Experts of a small language model.
Training: a variant of SOAP for the experts, 452M tokens, 3526 steps.
Below are experts of layer 3 (counted from 0) of a mixture-of-experts language model. Rows are named router (the router's row for the expert), down (a neuron's output weights, with its number) and show model dimensions 0-63. Each number is 128 + 32 x the weight over its row's rms, rounded and kept within 0 to 255.
Before each expert's rows: a language model's description of what the expert responds to. This comes from a sample of Wikipedia text that the model never trained on.

# expert 55
Description: Linking prepositions and verbs. Connective words mid-sentence after a clause or comma: as (especially such as), to, from, by, with, became, because.
router [105 126  99  95 168 111 147 121 105 103 164 126 216 175 110 168 124 146 127 153 125 121 145 127 175 136  97 175  67 122 117  91 190 115 115 117  85  92 144 107 115 136 119 132 184 111 125 136 134 144 109 134 194 178  77 142 130 141 153 113  98 191 149 162]
down0 [107 102  88 143 102 147 124  81 135 108  87 140 173 121 123 161 172 147 110 149 171 108 145  85 171 113 126 163 125 123 125  81 188 170  78 130  77 153 148 151 174 173 145 110  86 159  98 173 155 105 105 113 175 156 176 173  83 149 184 172 138 138 108  67]
down1 [ 49 138 120  95  59 114  78 108 141 148 146  85 125 111 101 160 157 150 100  66 106  89 104  69 141 149 118 129 146 117 106  63 219 134 146 121 116 211 119 141 185 127 104 106 112 108 118 110 149 114 103 107 177 119 174 174 138 175 152 152 102 155  76 133]
down2 [129 115 189 100 119 112 134 145 133 179 136 131 149 124 114 159 166 151  88 174 138 172 121 179 173  64  78 156  78 162 150 156  75  78  84 159 160  75 105 162  78 173 105 128 148 167 143 118 119  94 124  77  93 134 109 124 151 177 163 116 158 128 124 134]
down3 [126 113  73 131 155 119 178 119 158  84  88 102 125  59 121  69 112 145 120  62 109 129 136 135 105 166  95 137 140 131 212 103 120  86 131 135 124  78 145 146 149 166 147  72 182  69  99 112 104 165 127 111 118 125 227 118 173 149 172 121 114 135 134 151]
down4 [166  94 105 154 105 114 109 148 110 162 179 197  99 141 102 151 125 143  98 169 145  72 113 143 127 141 119  91 135 188 173 112 163 124 139  99 139 100  89 121 120  92 138  94 155 189  72 144 159 126  92  87 144 120 113 132 152 165 109 151  68 140 100 155]
down5 [116  76  78 114 137 115  94 115  92 144  89  69 118 106 154 141 106 179 158 142 129 141 138  98  88 134 127  78  96 100 117 191 107 131  80 158 141 126  64 106  94 128 157  98  92 128  83 104  83 100 121  56  83 127 102 111 134 122 114 136  86 136 127 108]
down6 [110 130 167 107 155  96 128  38 208 117  99  68 129 124 106  91 148 121 161 179 107 171 128 145 111 104 146 127 105 163 169 201  95 101 146 138 132 151  98 138 109 148 129  82 124 146 122 159 126  91 202 101 120  76 133 140 213 176 120  99 129 105 131  90]
down7 [135 173 115 114 163 157 114 131  86 154 144 218 145 147 159 173 193  91 161 154 117 130  74 120 154  78 111  82 142 123 132 103 180 121 132 136 163 124 139 133 156 117 107 134  37 130 132  78 161 167 147 194 139 114  70 126 180 170 141  85 167 188 134 103]
down8 [114 114 143  92 113 122 120 160 139 111 163 104 180 114 120 153 158 158  92 109  90 105  86 137 132  87 156 140 123 113 161  92 129 156  71 100 180 149 106  93 134 182 105 129 125  91 169 145 123 111 166 158 176 139 156 138 190 103 172  89 146  82 166 108]
down9 [128 169  67 106  99 108 130 124 102  99 109 106 128 141 185  97 187 149 169 147 157 125 195 102 104 147 139 146 185 113 144 205 129 176 121 146 138 110 122 116 124 160 128 137  84 131 147 150  33 178 135 140 162 122 134 138 156 108 112 154 121 169  93 120]
down10 [152 108 222 187 127 147 129 139 138 132 133  84 132 141 130 145 107 182  97  77 142 178 118 116 138 146 123 146  89 141 103 158  87  96 135  57 177 129 139 192 169  74 122  86 141 108 116 143 172 114 116 103 152 143  95 109 176 155  55 165 121  96 136 140]
down11 [161 114  68  33  97 137  96 116 149 119 101 133  87  88  86 116 157 100 117  82 130 163 166  95 124 127 116 136 138  91 175 137  96 167 120 135 176 139 124 125  88 115  87 144 128 196  73  88 116 129 136 100 143  64 187  86 147 146 170  75 121 115 133 136]
down12 [ 53 142 117 130 159  91 112 127 123  94 189 119 198 141 111  76  67 109  70  98 161 133  94 115 152 145 116  93  61  89 125 141 121 137 160 104 125 184 147 205 105  82 114 185 159 118 168 101  61  80 149 106 133 136 144 129  85 100 135 160 175 160  96 157]
down13 [133 136 171 147 158 160 170  63  76 139  78  94 200 165  94 113 139 130 158  68 127  99 114 149  91 152 129 136 157 114  98 137  60  96 102 169 119  83 145  89  46 110 111 178 162 149 139 179  70 117 138 123 136 123 141  56 169 120 163 144 104 131  76 120]
down14 [ 84 146  76 142  90 210 111 180  88 151 130 145 106 115 148 135 164 124  73 134 110 111 124 140 129 153  45 188 108 101 111 138 102 159 121 124 114 107 130 115 172 157 110 123 172 137  95  80  86 171 102 178 148 173 147  68 103 153 198 133 104 119 144 153]
down15 [122  93 140 101 124 143  98  61 114 155  63  93  67 131 155  97 109 179 153 131 139 115 188 198  99 143 131 147 108 202 134 149 147 125 115 128 118 167  70  90 156 109  98 140 140 105 128 148 169 118  75 117 131  58 121 115 178 127 111 113 130 137 123 136]

# expert 12
Description: Digits inside numbers. Single digits continuing a multi-digit number, mostly in tables, populations, coordinates and dates, such as the 0 in 50,740.
router [ 83 146 101 124 173 136  90 158 147 123 122 144 137 172 135 101 154 147 107 131 160  94 132 126 136 135  72 175  38 117 135 131 189 120 123 112  80 162 180 114  72 124 107 122 138 139 168 117  75 153 139 136 182 120 173 154 132 118 149  99 123 122 170 124]
down0 [132 183 168 177 110 128 129 117 181  68 162 160 104  62 100 109 108 129  85 153 171 119 103 113 162 111 143 137  95  69 128 143 130 145 155  91 127 106 133 156  84 171 115  83 146 158 107 164 117 118  70 152 185 126 145 173 113 149 175 173 132 170 187  88]
down1 [104  80  70 108 139 166  80 146 143 172 119 113 155 149  77 112 100 139 177 150 109 116  62  64 155 105 165 101 126 155 133 160 105 110 163 125 123 129  97 118 164 150 106 121 146 170 121 146 128 101  82 128  77  92 125 161  91 137 156 118 106 168  85 138]
down2 [150 116  84 102  94 109 119 138 184 109 118 163 148 121  94 143 129  57 137 131 119 132 170 107 104 116 172 108 156 123 199 140 148 124 108 189 150 136  65  87 127 128 131  89 106 150 140 117  58 162 121 139 124 141 121 110 158 132 100 161 147 159 156  83]
down3 [146 144 136 132  54 110 105 153 168  61 165 193 147 121 146 108 116  63 123 120 185 109 133 105 155 113 151 173 143 175  93  88 146 111 119  44 131 123  74 135 127 103 174 136 148 186 183 115 145  71 121 171 112 116 140 177 125 144 118 115 107 176 124  76]
down4 [124 173 160 103  98 118  87 119 138 118  99 179 100  94 155 157 220 127  95 165 115 103 139 110 111 133 111  48 147 220 137  98 108 105 123 130 139 141 141 137 200 154 124 140  77 134 146  21 131 139 130  99 135 125 120 149 121 189  87 102 157 137 173 148]
down5 [102 156  88 113 246  96 123 127 111  66 131 142 127 170  77 125 131 159  82 167  79 130 175 158 126 127 141 120 131 154 151 169 147  95 102 143 104 176 106 155 170 101 122 150  95 155 129 158 160 134 165 177 139 125 180 139 161 145 101 107 143 115 122 103]
down6 [184 203 150 175 117  89  99 209 160 154 157 159 154  90 161 119 132 111 130 128 151 137 104 167 109 208 194 137 123 112 126 137 110 127 150 114 125 116 128 167 178 100  74 155 148 105 104 154 156  68  93 145 140 145 119 141 142 138 121  76 131 136 131 135]
down7 [131 229 167 145 100 128 150  90  98 130 129  90 134 190  77 142 114  93 157 110 136 105 125 130 103 165 133 130 118 125 105 124 155 104 140 127  94 143 141 135 109 131 203  76 170 108 143  97 170 129 141 107 138  90 176 139 180 100 159 150 106 119 125  91]
down8 [120 240 173 128 130 115 162 133 154 137 105  99 131 108 132 111 172 138 155 111 126 111  96 134 140 122 120 134  96 100 128 189 115 122 113 148 128  29 122  75 133 114  92 117 169 130  87 125  85 155 111  96 136  94 107 133 147 132 157 142 140  90 127 104]
down9 [103 139 123 192 117 161 138  83  82 107  43  85 110 131 112 143 178 169 155 162 173 155 117 148 150 122 127 114 164 108 114 137  86  52 168 110  51 198 107 114 147 141 160 130 129  80  81  93 144  95 135  66 152 151 144 114 111 150 165 115 170 123  96 105]
down10 [195 144 118 111 168 132  76 129 155  80 100 135  90 160 150 147 122 131 168 170 150 184 104 120 120 111 166  58 125 133  94 130 101  99 153 117 117 133 103 134  99 163  87  96 152  93 105 116 138  71 136 109 132 143 125 139 108 161 126 163 164 198 103 176]
down11 [174 184 140 121  81 131 141 146  78  94 131 119 152 126 143 103 162 125 147 113 144 143  80 204  68 143 158 156 187 158 120 114 129 116 140 184  86  61 172 124 188  77 134 164  63 128 108 142 126  82 163 104 164 146 108  92  96 130 181 180 134 126 164 188]
down12 [129 194 121 119  51  94  56 141 100 134 191 193 101 138 141 123 113 130 143  61 129 121  86 140 127  95 131 122 166 133 105  54 173  89  83 183 140 143 155 162  82 134 154 134 149 135 144 112 115  97 105 182 113 173  86 123 110 126  70 157 147  42 124 136]
down13 [172 108  62 155 145 123 142 131 183 168 143 184 109 125 169  76 165 179 160 104 147 107  91 153 135 117 161  81 136  82  67  88 102  94 140 202 116 184  81 129 131 195 110 151 141 132 128 166 126  97 154 142 145 157 159 131 125  94 115 149 140 118 111 131]
down14 [116 135 154  45 179 114 135 170 161 119 127  80 156  83 176 116  97 114 134 168 150 128  91 154 116 166 104 159 162  76 129 191 122  76 154 123 146 153 132 179 102  92 126  95 107 178 163 152 176 155 178 115 181 163 150 131 121 103 125  97 129 155 117 105]
down15 [ 62 121 173 133 106  93 104 106 118  95  91 131 137 152 117 175 110 147 117 163 121 109 159 114  87  99 136  88  66  96 161  99 100 158 131 158  71 126  81 135 156 137 104 179 103  96  99  78 248 102 102 160 118 122 192 116 167 127  94 146 138 122 122 109]

# expert 40
Description: Word-initial fragments. Capital letters and short opening pieces at the start of a split word or name after the, of, and, such as L, St, bre.
router [ 93  84 130  77 129  78 171 130 144  32 144 148 167 132 129  86  93 168 106 128 115  87 137 124 148 148  87 181  95 122 144 173 199 119 128 116 140  79 167 151 108 167 126 139 143 109 149  99  56 146 145 135 200 103 132 179 113  92 128 100 132 158 147  99]
down0 [169 145 148 151 104 152  84 157 200 132 147  83 166 126 164 112 130 155 122 140 111 117 147 108  85 161 156  62 206 131 129 153 110 138 132 116 164 103  63 137 147 117 148 140 120 110  81 166 143 112 190  83 175  75 120  95 175 118 160 141 158  83 138 105]
down1 [139 185 154 119 141 120 153  89 103 151 160 110  87  95 151 102 140 122 140  82  75 112 155 128 158 118  51 195  94 154 127  77 100 153  83 170 127  92 167  89 139 134  71 123 184 150 185 124 113  88 113 149  96 122  73 118 130 138 122 138  78 219 145 165]
down2 [169 108 100  81 136 107 117 185 133 143 141 126 176  57 125 161 169 148 164 121 117 152 164 107 102 126 147 131 160 113 108 162 175  26 156 171 115  82 183 153 110 130 165 153 159 136 132 194 109 123 204 126 172 121 120 157 133 139 199  95 169  60  84 154]
down3 [170 123 176 129 158 126 143 119 169  94 205 154  84 176 150 159 175 191 132 129 104 156 116 121  97 180 111 149 186 133  92 129 116 143 174 125 120 123 167 128 120 102 174  92 140 148 170 167 119 104 129 103  93 131  91  83  84 153 124 119 109  69 129  99]
down4 [149 169 114 178 111 130 105 155  77 132 118 145 152 112  88 192 172  68 148  64 146  91 163 125 120  67  92 110 145 165 159 139 142 171 161  58  75  96 109 143 103 119 169 146 138 131 161  93 117 134  95 143 112 107 102 157 165 111 101 105 100 168 129 124]
down5 [118 137  91 186 179 117 128 215 134 135 163 100 129 102 162 106  73 129 125  97 129 107 105 127 154 123 131 158 124  93 133 112 113  93  99 101 161 168 145 113 130  95 116 153 105 190 146 113  98 175  95 154 140 173 127  98  98  83 121 128 149 158  77  97]
down6 [118 119 122  75 150 142 112 105 157 124 112 137 126 184 138 189 122  74 134  90 115 138 135 132 118 200 102  85 116  92 115 157 168 157 192 140 182 133 121 124 158 151 138 100 168 106  95 138 166 176 155 176 170 103 141  45 221 134 117 132 128 140 172 123]
down7 [ 89  77 110 170 155 140 151 162 202 139 130  99 142 124 126  97  61  82 100 191 141 205 136 170 104 165 171 151 167 146 159 135 126 102 133 121 140 128  72 132 159 151 142 139 117 111 150 117 121  99 160 106 186 112 115 194 154  85 125 124 119 179  84 120]
down8 [ 55  76 128 153  95 116 142 146 135 153 142 163  85 141 177 113  45 187  61 138 112 134  93 163 158 127  88 134 108 151 156  91 149 103 172  98 126 153 146 174 154 132 120 152  94 142 165 200  89 132 116  80 166 108  97  92 133 121  95  84  55 131 150 153]
down9 [150 139 147 138 158 204 155 186 134 173 126  61 163 127 191 172 130 164 132 149 115 144 118 168 159 105 111  97  84 119 123 164  94  96 137  80 161  67 163 161  74 149  89 124  76 170  93 141 123 142 120 124 120 143 144 136 102  88 107 143 138 127  89 144]
down10 [149 149 123  81 179 161 124  91 128 139 111 129 140 161 105 134 120 129 124 116 102 144 122  84 121 125 103 137 108 213 148 107 157 118 170 146  99 201 108 151  93 165 106 101 150 162 112 129 135 124  90 154 124 160 128 135 197 138 138 168 179  69  82 187]
down11 [153 125 115 110 179 123 167 150 142 134 102 113 179 156 161 135 119 144 106 121 166 151 122 136  82 128 114 125 135 158 183 166 141 110  97 143 129 135 157 157 100 124 121 121 144 163 110 138 114 146 161 160  92  94 159 177  91 150 152 124 153 106 147 116]
down12 [ 89 103 172 182 119 214 146 109 163 148 123 102 107  81 115  98 126 113 157 113 147 183 100 154  95 195 108 173 185 122 121 115 134 121 152 149 166 108  70  98 202 116  91 101 198 156 163 115 151 156  74 141 127 170 104 157 136 138 160 118 117 156 101 166]
down13 [ 87 143 107 125 141  82  93 118 106  65 145 128 167 104 101 138 169 132 139  40 149 112  92 169 165 145  52 146 130  99  39 152 168 143 120  80 154 123 176 170 117 148 133  94 100 127 182 143  83 120 108  98 133  97 145 143  48 127 134 156 142 157 113 127]
down14 [ 88 134 183 174 107 107 133 157  96 110  76  97 121 107  98 128 129 182  88 146 117 175 180 188 176 141 136 139  34 151 135 103 156 145 100  69 160 140 169 137 153 141  85 129 118  99 108 125 141  85  70 124 139  88 119 100 114 155 142 141 101 152  67 179]
down15 [126 105 104 139 177 139 176  53  90 129 138 122 149 110 125 135  60 187 151 162 153 180 100 174 185 144  99 210 118 121 124 138  82 139 113 111 114 118  91  95  95 145  84 158 145 141 149  90 149 148 161 199 157 176  47 130 127  53 112 145 108 120 107 111]

# expert 31
Description: Number words, pre-digit spaces. Spelled-out numbers like one, two, four, several, and the space token just before a digit in dates or tables.
router [126 111 104  84 173 132 128 129 149 101 149 153 159 170 167  94 130 155 125 131 152  81 162 179 105 147 104 179  92 134  93 142 165  70 106 131 107 129 143 136  71 126 113 114 158 129 218 130 133 119 117 120 163  99 104 190  98 109 107  94  91 189 133 224]
down0 [178  85  76 183 107 107 116 152 156 117  62 166  87 154 170 189 181 127  81  82 152  98 112 102 121 110 116 155 160 109 169 183 145 111 149 162 106  87 103 133 145  85 161 101 116 155  98 144 146 142 130 114 121 135 168 160 101 126 131  47 110 183 191 144]
down1 [113 122 144 205 118 123 189 147  28 119 119 124 145  63 136 113 111 111  77 152 156 106 164 129 190 140 116 123  52 132  97 124 113 140 141 131 118 127 138  49 135 160 132 206 163 144  66 134 117 104  71 133 164 104 115 108 133 115 112 149 161 147 161 112]
down2 [150 124 119 118 150 118 183 151 139 121 117 114  78 152 169 118 156 130 113 155 121 170 163 118  87 147 158 137  97  65 104  93  89 117  99 126  81 143  92 108 177 113 107  83  86 201 139 151 104 132 133 104 184 173 168  67 104 119 172 167 134 130 117 119]
down3 [139 166 124 123 155 133  98 106 107 101  83  88  90  94 129 110 177  95 117 156 138  75 133 140  66 144 117 102  93 160 127 118 149 142 167  82  61 133 120 168 119 114 119 156 140 112 176 162 144  99 121  85 139 159 161  23 148  98 148 127 120 146 151 142]
down4 [ 80 134 114 107 117 118 132  94 171  85 139 102 166 145 162 152 134 124 124  87 188 128 134 154 120 127 106 131  72 142 108 160 104  95 110 109 160  94 103 142  58 128 166 110 139  77 195  92 140 177 122  83 136 159 108 142 118 146 109 142  92 141 216 133]
down5 [120 107 141 116 120  81 141  97  87  87 160 163  76 116 102 127 126 160 143 143 188 129 176 130 141 157  92 130 174 156 128 145  61 131 126  73 179  64 135 143  88  91 125 126 157 111 147 157 115 116 232 132 174 120 153 121 117 159 150 131 121 107  75  64]
down6 [179 141 103 115  93 119  70  79 142 118 119 118 135 118 170 131 152 145 141 149 139 120  84 138 119 155 129 158 114 146 115 100 119 138 155 143 133  57 168 200 131 123 135  99 110 107  96 150 151  57 152 104 147 129 163 115 101 171 161 146 120 146 114 109]
down7 [108 185 176 124 152 152 155  98 107 168 135 140 188 107 153 178 140  88 133  70 120 144 185 206 137 101 123  78 140 176 106 131 145  81 128  82  71 115 163 127 106  57 121 114 149 126 146  54 158 152 152 115 128 105 136 184 155 175 143 147 121  65 146 168]
down8 [140 166  93 195 131 139 114 156 144 185 179 146 108  62 183 142 105 159 166  83 135 136 156 115 126 143 155 168 102 130  64 100 145  79 124  92 106  76 188 132  90  99  67  71 155 125 144 135 106 127 144 152 107 140 152 176 146 125 157 150 118 141 153 133]
down9 [121 128 117 134 153 148  77  87 189 120 136 142 112 191 199 170  53 151 146  83 144 164 157 144  65 157  88 105 108  89 102  98  85 108 131  81 145 174 102 148 128 204 124 146 132 142  95 170 187 126 127 130 148 111  84 164 144 112 109 171 137 137 153 116]
down10 [115  74  76 141 139 137  97 132 127  61  82 137 143 130  90 139 146 159 167 124 135 173  94 121 140 123 128  98 127 126 144 125 172  95 166 199 103 225 152 165 117 146 181 159 102 129 146 102 106 169  60 143 196 112 157 112 100  95  78 168 131 183 112  79]
down11 [150 164 139 173 141 167 153 113 147 150 122 151 162 146 164 129  89 146 168 159 125 135 194 112  79 123 179 152  96 133 194 145 112 101  72 127 172 103 122 168  61  98 140  74  91 107  86 113 112 127 170 128  97  74 169 205 147 130 115 113 129 128 165 163]
down12 [206  84 150 224 132 107 162 133 131 122 125  95 100 151 104 164 133 117 107 140  92 180 129 103 132 129 100 175 158  57 138 123  89 124 135 123  68  64 116 127 141 154 112 138 126 111 148 141 175 167 120 118 129 159 152  87  53 152 158 168 118 102 133  97]
down13 [158  81  99 145 106 153 175 130  82 127  99  71 139 109 135 118 157 126 111  78 121 117 117 113 207 110 124 178  86 147 145 127  92 135 119 144  95  86  87 105  94 185 186 123 137  48  88 114 122 167 117 157 104 125  67 154 155 145 103 164 122 138 139 107]
down14 [124 125 141 150  48 131 137 183 106 158 172  95  45 150 164 105  93 184 132 156 113 178 132 149 117 100 133  89 103 177 160 172 131 164 108  71  80  96 137 130 114 100 154 125 183  91  65 135 125  70  87  61 119 121 112  66 111 158 141  92  84 124 127 120]
down15 [121  76 122  94 113 160 126 112 131  98 130  86 142 167 124 129 127 130  81 155 138 162 149  72 130  54 154 130 160 144 163 126 155 170 198 152 101 142 123 149 150 163 151  78 153 144 139  86 178 163 162 135  82 108 113  94  95 100 124 111 151  98  25  85]

# expert 11
Description: Name-initial pieces. First capitalized piece of a split proper name after a space, often foreign names in lists and tables, such as Le-ipzig, Ch-avan, Ib-rahim.
router [ 97  50  53 137 152 132 128 121 130  58 102 123 179 143 121 101  70 156 127 153  99  85 147 154 164 179 125 136 128 113 125 126 168 108 111  96 149 140 134  87  89 163 114 134 166 108 158 105  85 133 141 133 193 134 111 159  64 154 122  65 126 192 147 118]
down0 [ 91 125 106 152 159 111 209  90 126 130 143 141 122 121  78 102 138 169 146 130 123 140 180 133 175 126 146 156 105 202 104  95 130 125 146 110 148  60 101  93  90 113 109 169  82 135 162 156 119 117 141 110 130  83 125 136  86 130 173 159  81 129 143 167]
down1 [162 167  84  93 128 146 156 193 160 125 136 147 124 125  79 107 137 178 140 153 140 139 102 151 171 134 148 139  88 148 175 135 199 140 147 105 154 177 191 116 133 115 113 153 155 177 135 168 134 134 134  78 158 106 132 131 114 108 137 136 128  72 119 223]
down2 [134  82 109 192  91 182 140 191 140 111 146  85 115 139 133 158 105 103  98 150 121 144 145 134  84 150  87 112 125 123 101 162 149 133 168 147 126 104 154 155 107  90 110 107  30 172  96 147 118 133 170 102 157 182 109 127 162 129 142 100 151 140  84 164]
down3 [100  75  79 146 132  74 107 180 123 151 154 120  82 122 121 150  63 139 125 148 129 123 123 139  73 152 184  99 163  65 188 119 153 152 129 151 130  95 144 150 113 123 160 162 110 137 124 102 132 147 146 124 193 135 140 105 153 124 116  68  88 180 114  88]
down4 [160  92 195 149 147 173 136  99 107 131 139 166  86 162 136 144  86  66  92 175  46 129 171 140 106 139 158 137 137  90  99 127 212  82 126 108 145 118 104  85 126 165 135 157 151  92 129 152 114  96 170 151 127 138 115 151 145 133 109 146 150  96 168  91]
down5 [162 158 118 118  78  90  89 130  99 147 159 118 137  99 102 133 105 121 142 128 133 116  73  63 128 121 153 144 142  78  93 163  78 105 164 119 159  99  93 171 191 148 106 142 135 146  96  84 126 138 152 136 153 150 123 140 134  99 199 124 119 117 165 157]
down6 [107 131 147  98 117 141  36 109 149  73 104  81 152 153  93 178  87 119 118 166 163 118 157  98  97 126 183 155 127 120 141 132 136 110 143 150 168 165 164 160 179 118 149 142 163  98 145  97 157 135 171  63 168  75 198 149 137 154 158 116 183 146 195  82]
down7 [111 131 108 196 128 162 127 149 139 100  87 139  55  57 156 118 168 169 134 211 165 112 143 113 125 115  72  97  52 141 134  89  35 147  95  94 106 142 136 116 158 178 144 125 106 140 115 118 102 110 175 113 108 134  94 127 143 152 130 102  82 167 104  78]
down8 [137  71 148 127  58 102 158  86 138  83 128 113 143  99 130 123 102 176 156 140 171 158 166 126 129 160 136 132 112 168 120  98 157 170 108 139 153  49 123  44 119 177 130 111 140 183 167 124 102 128 138 100 126  95 163 182  75 128 157 129 128 179 142 104]
down9 [ 91 132 127 116 146 163 100 130 174 162 130 169 108 125 206 137 173 134 183 158  96 169 182 103 118 155 115 106 145  91 123 143 134  93 114 105 158 112 120 166 134 146 174 111 143 129  76 136 212 142 141  38 137 169  99 126 118 183 125 113 159 132 114 128]
down10 [115 100 106 167 116 136  98 133 154 105  91 101 125  89 130 117  68 148  91 156 146 103 112 107  77 119 184  67 145 146 136 125 116 161 123 128 171 119 108 185 152 105 132 146  60 141  58 127 144 187 128  65 156 149 174 131 158 171 136 131 145 125 154  85]
down11 [ 69 198 140  81  85  94 137 157 129 165  75 109  93  66 121 209 130 126 173 106 133  96 125 157 162 123 142  94 117 145 145 113 130 166 124 139 106 176 115  98 130  96 122 162 173  90  77  73  85 130 132 116 112 110 169 134 100 108 101 142  99 116 142 103]
down12 [134 132 150 153 131 119 134 126 144 123 169 143 106 160 135 190  84 183 164 139 158 172 142 163 154 185 132 161 149 120 113 108 127 193 117 132 127 120 144  98 102 125 166 150 147 173 184 133 112 111 214 131 131 113 141 116 114 149  99 111 211 138 100  68]
down13 [111  95 197 146 146  83 113 132 112 140 154 161 177 161 149 126 129 152 137 163 129 111 171 118  56 162 114 123 140  43 122 160 123  19 160  79 107  96 142 123 127 118 137 166 110 110 128  90  82 126 165 121 113 195 161 139 173 153 118 182 140 177 126 116]
down14 [124  85  84  93 110 131 123 138  81 105 131  87 157 126 103 101 107 134 100 114  80 116 120 116 122 139 150 153 165  74 144 185 128 102 119 104 203 140 129 102  96 143 139 103 139  85 133  83 133 157 155 115 117 166 178 187 109 107 189 100 100 201 165 117]
down15 [178 118 146 108 145 129 111 113 108  82 144 123 138 163 158 123 180 131 115 100 123 187  96 134  93 147 138 151  93 146 104 181 122 149 150 144  59  97 121 147 102 121 145 165 143 111  81 124 158  93 148  67 133  54  86 127 102 154 152 153 159 122 108 149]

# expert 16
Description: Personal first names. First names or their opening pieces starting a person's name in tables, lists and results, such as John, David, Daniel.
router [ 92 115  82  80 156 112 133 143 102  83  97 214 111 155 127 143  88 148 110 121  98  92 176 174 143 127 118 141 117 152 105 123 160  93 107 115 127 146 114 118 110 127  32 101 184 116 133  84  92 107 162 178 143 146 106 167 103 105 146 103  86 237 118 141]
down0 [125 122  90  80 100 104 101 220  84 142 160  88 102 148 128 124 128 136  85 117 119 188 123 203  99  81  96 166 142  90 140 137 126 117 106 151 124 120 137 151 136  90  56 115 170 139  66 195 105  98 119 166  93 103  84 117  83 113 149 113  82 137 118 140]
down1 [ 83 135 134 107 155 125 154 192 141 121 112 120 133 155  98 100  70 128 126 168 121 128 130 133 134 178 145  84 148  17 134 113 165 110 146 138 157 153 161 156 118 118 137 156 134 124 120 160 148 165 142 131 122 134 140 170  83 141  99  44 148 142 125 135]
down2 [134 100 143 201 162 202 182 118 127 104 178 149 115 149 128  79 130 189 156 149 124 121 145 171 120 108  87 183  68 164 124 166 114 153 119 142 131  94 136  57 124  86 130 118 120 119 128 169 186 128 102  96 121 134  82 114 112 159 123  91 124 103 133 181]
down3 [111 175  68 155  84 109 140 144  66 153  95 147  85 142 153 205  82 126 143 113 137 110 159 144 115 142 115 171 184 105 100 115 108 166 118 165 177 143 151 183 140 147  92 182 151 151 120  51 106 149 147 187  96 105 137 150 155 117 102 121 125 136  72 146]
down4 [ 75 168  67 117 113 176  85 152 118 165 182  87 102 111 130  67 101 113 126 124 179 201 133  83  68 188 147 191 146 120 124 147  67 160 121 143 131 107 112 168  95 147 175 126 121 122 120 140 174 144 123 116 135 206 144  39 152 145 115 159 138 177 179 162]
down5 [135 119  82 140 192 161 149  76 142 160 133  98 116 132 142  90 181 107 126 154 159 163 144 122  42 171 172 126 137 113 147 134 140 109 144 172 130 165 118 124  99 119 109  91  30 131 136 180 118 125 137 153 127 109 136 117 139  90  80  82 172  74  85 132]
down6 [162 122 174  80 122 151 131  74 141  63 184  78 168 143 125  75 119 105 137 113 127 153 140  81 128 102 138 135 137 181 132 131 171 143 135 117 115 117 136 124  82 125 156 101 145  88 137 196 130 173 174 101 196 151 130  90  89 126 119  94 170  78 116 165]
down7 [124 147 157 161 133 134 128 165 102  67 140 210 124 129 119 119 167 120 145 121 132 139 135 139 144 200 131 187 114 122  88 142 128 108 131 119  74 167 170 120 109  98 106  57 169 131 172 145 125 117  67 129  90 127  65 110 136 125 120 106 163 106 101 167]
down8 [ 86  82  64 150 119 170 138 142 125 118 120  87 128 107 117 184 107 115 106 136 139 160 111 113 156 128 129 113 122 109  81 152 172 104 141 176 127 119 138 166 106 156 169 117 116 117 191 126 146  95 125 107 145 113 128 182  80 147 111 109 120  75  92  62]
down9 [124  86 139  63 133  91 173 141 136 172 194  81 135  81 145 129  65 138 138 139 112 101 141  94 178 175 164 119 155  64 122 148  73 111 129 188 103 145  86 109 122 130 137  90 105  73  95 144 124  90 144 137 138 120  80 160 147 156 107 130 149 140 124 136]
down10 [139 160 118 127 136 169 148 153 193 114  83 138 210 183 153 138 132 116 122 128 153  77 124 110 100 106 162 167 105  85 163 161 124 127 120 149 135 116 132 137 100 144  62  80 123 128 164 181 200 143 165  63 174 100 192  67 139 137 112 143  87 135 109 152]
down11 [142 101 196 176 120 104 196 137 156 123 159 139 155 163 113 127 140 141 191 132 128 135 153 125 147 129 101 142 140 151 149 192  69 119 179 128 121 109 131 130 167 115  82 101 102  94 146 209 126 180 162  99 159 120  85 100 168 134  93 155 131 142 111 130]
down12 [135  76 117 209 131 128  66 191 142 127 109 140 154  89 154 163  73 145 130 150 142 117 127 150  95 114 175  29 184  60 136 154 157 112 135 111 151 128 166 166 167 104 130 170  96 136  59 103 118 131 116  76  81 180 187 127 164 165 139 104 179 112 142  71]
down13 [157 142  90 110 141 125 143  63 146 116 163 176  89 154  53 135 160 139 167 107 129 151 120 150 139 105 140  83 134  89  94 100 169 141 161 184 138 152 160 154 170 118 157 160  96 135 129  72 180 133  84  92 118 118  99 137 108 123 142 161  83 120  99 122]
down14 [197 152 110 106 178  83  83  48 118 102 107 203 155 149 122 168 161 106 141  72 113 185 166 141 160 119 158 156 100 140 113  74 137 151 126 142 120 113 134  98 112 123 119 141 139 151 190 148  59 145  68  88 133  83  98 123 108 154 136 138 120 125 124 152]
down15 [147 169 146 139 144 124  59  78 115 132 135 145 126 129 109 108 141 135 118 131 159 117  86  97  37 138 110 134  79 124 103  87 111  93 132 135 164 117  93 149 142  84 134 174 101 162 103 120 158 163 119 109 186 114 145 124 128 133 135  91 144 120 104 166]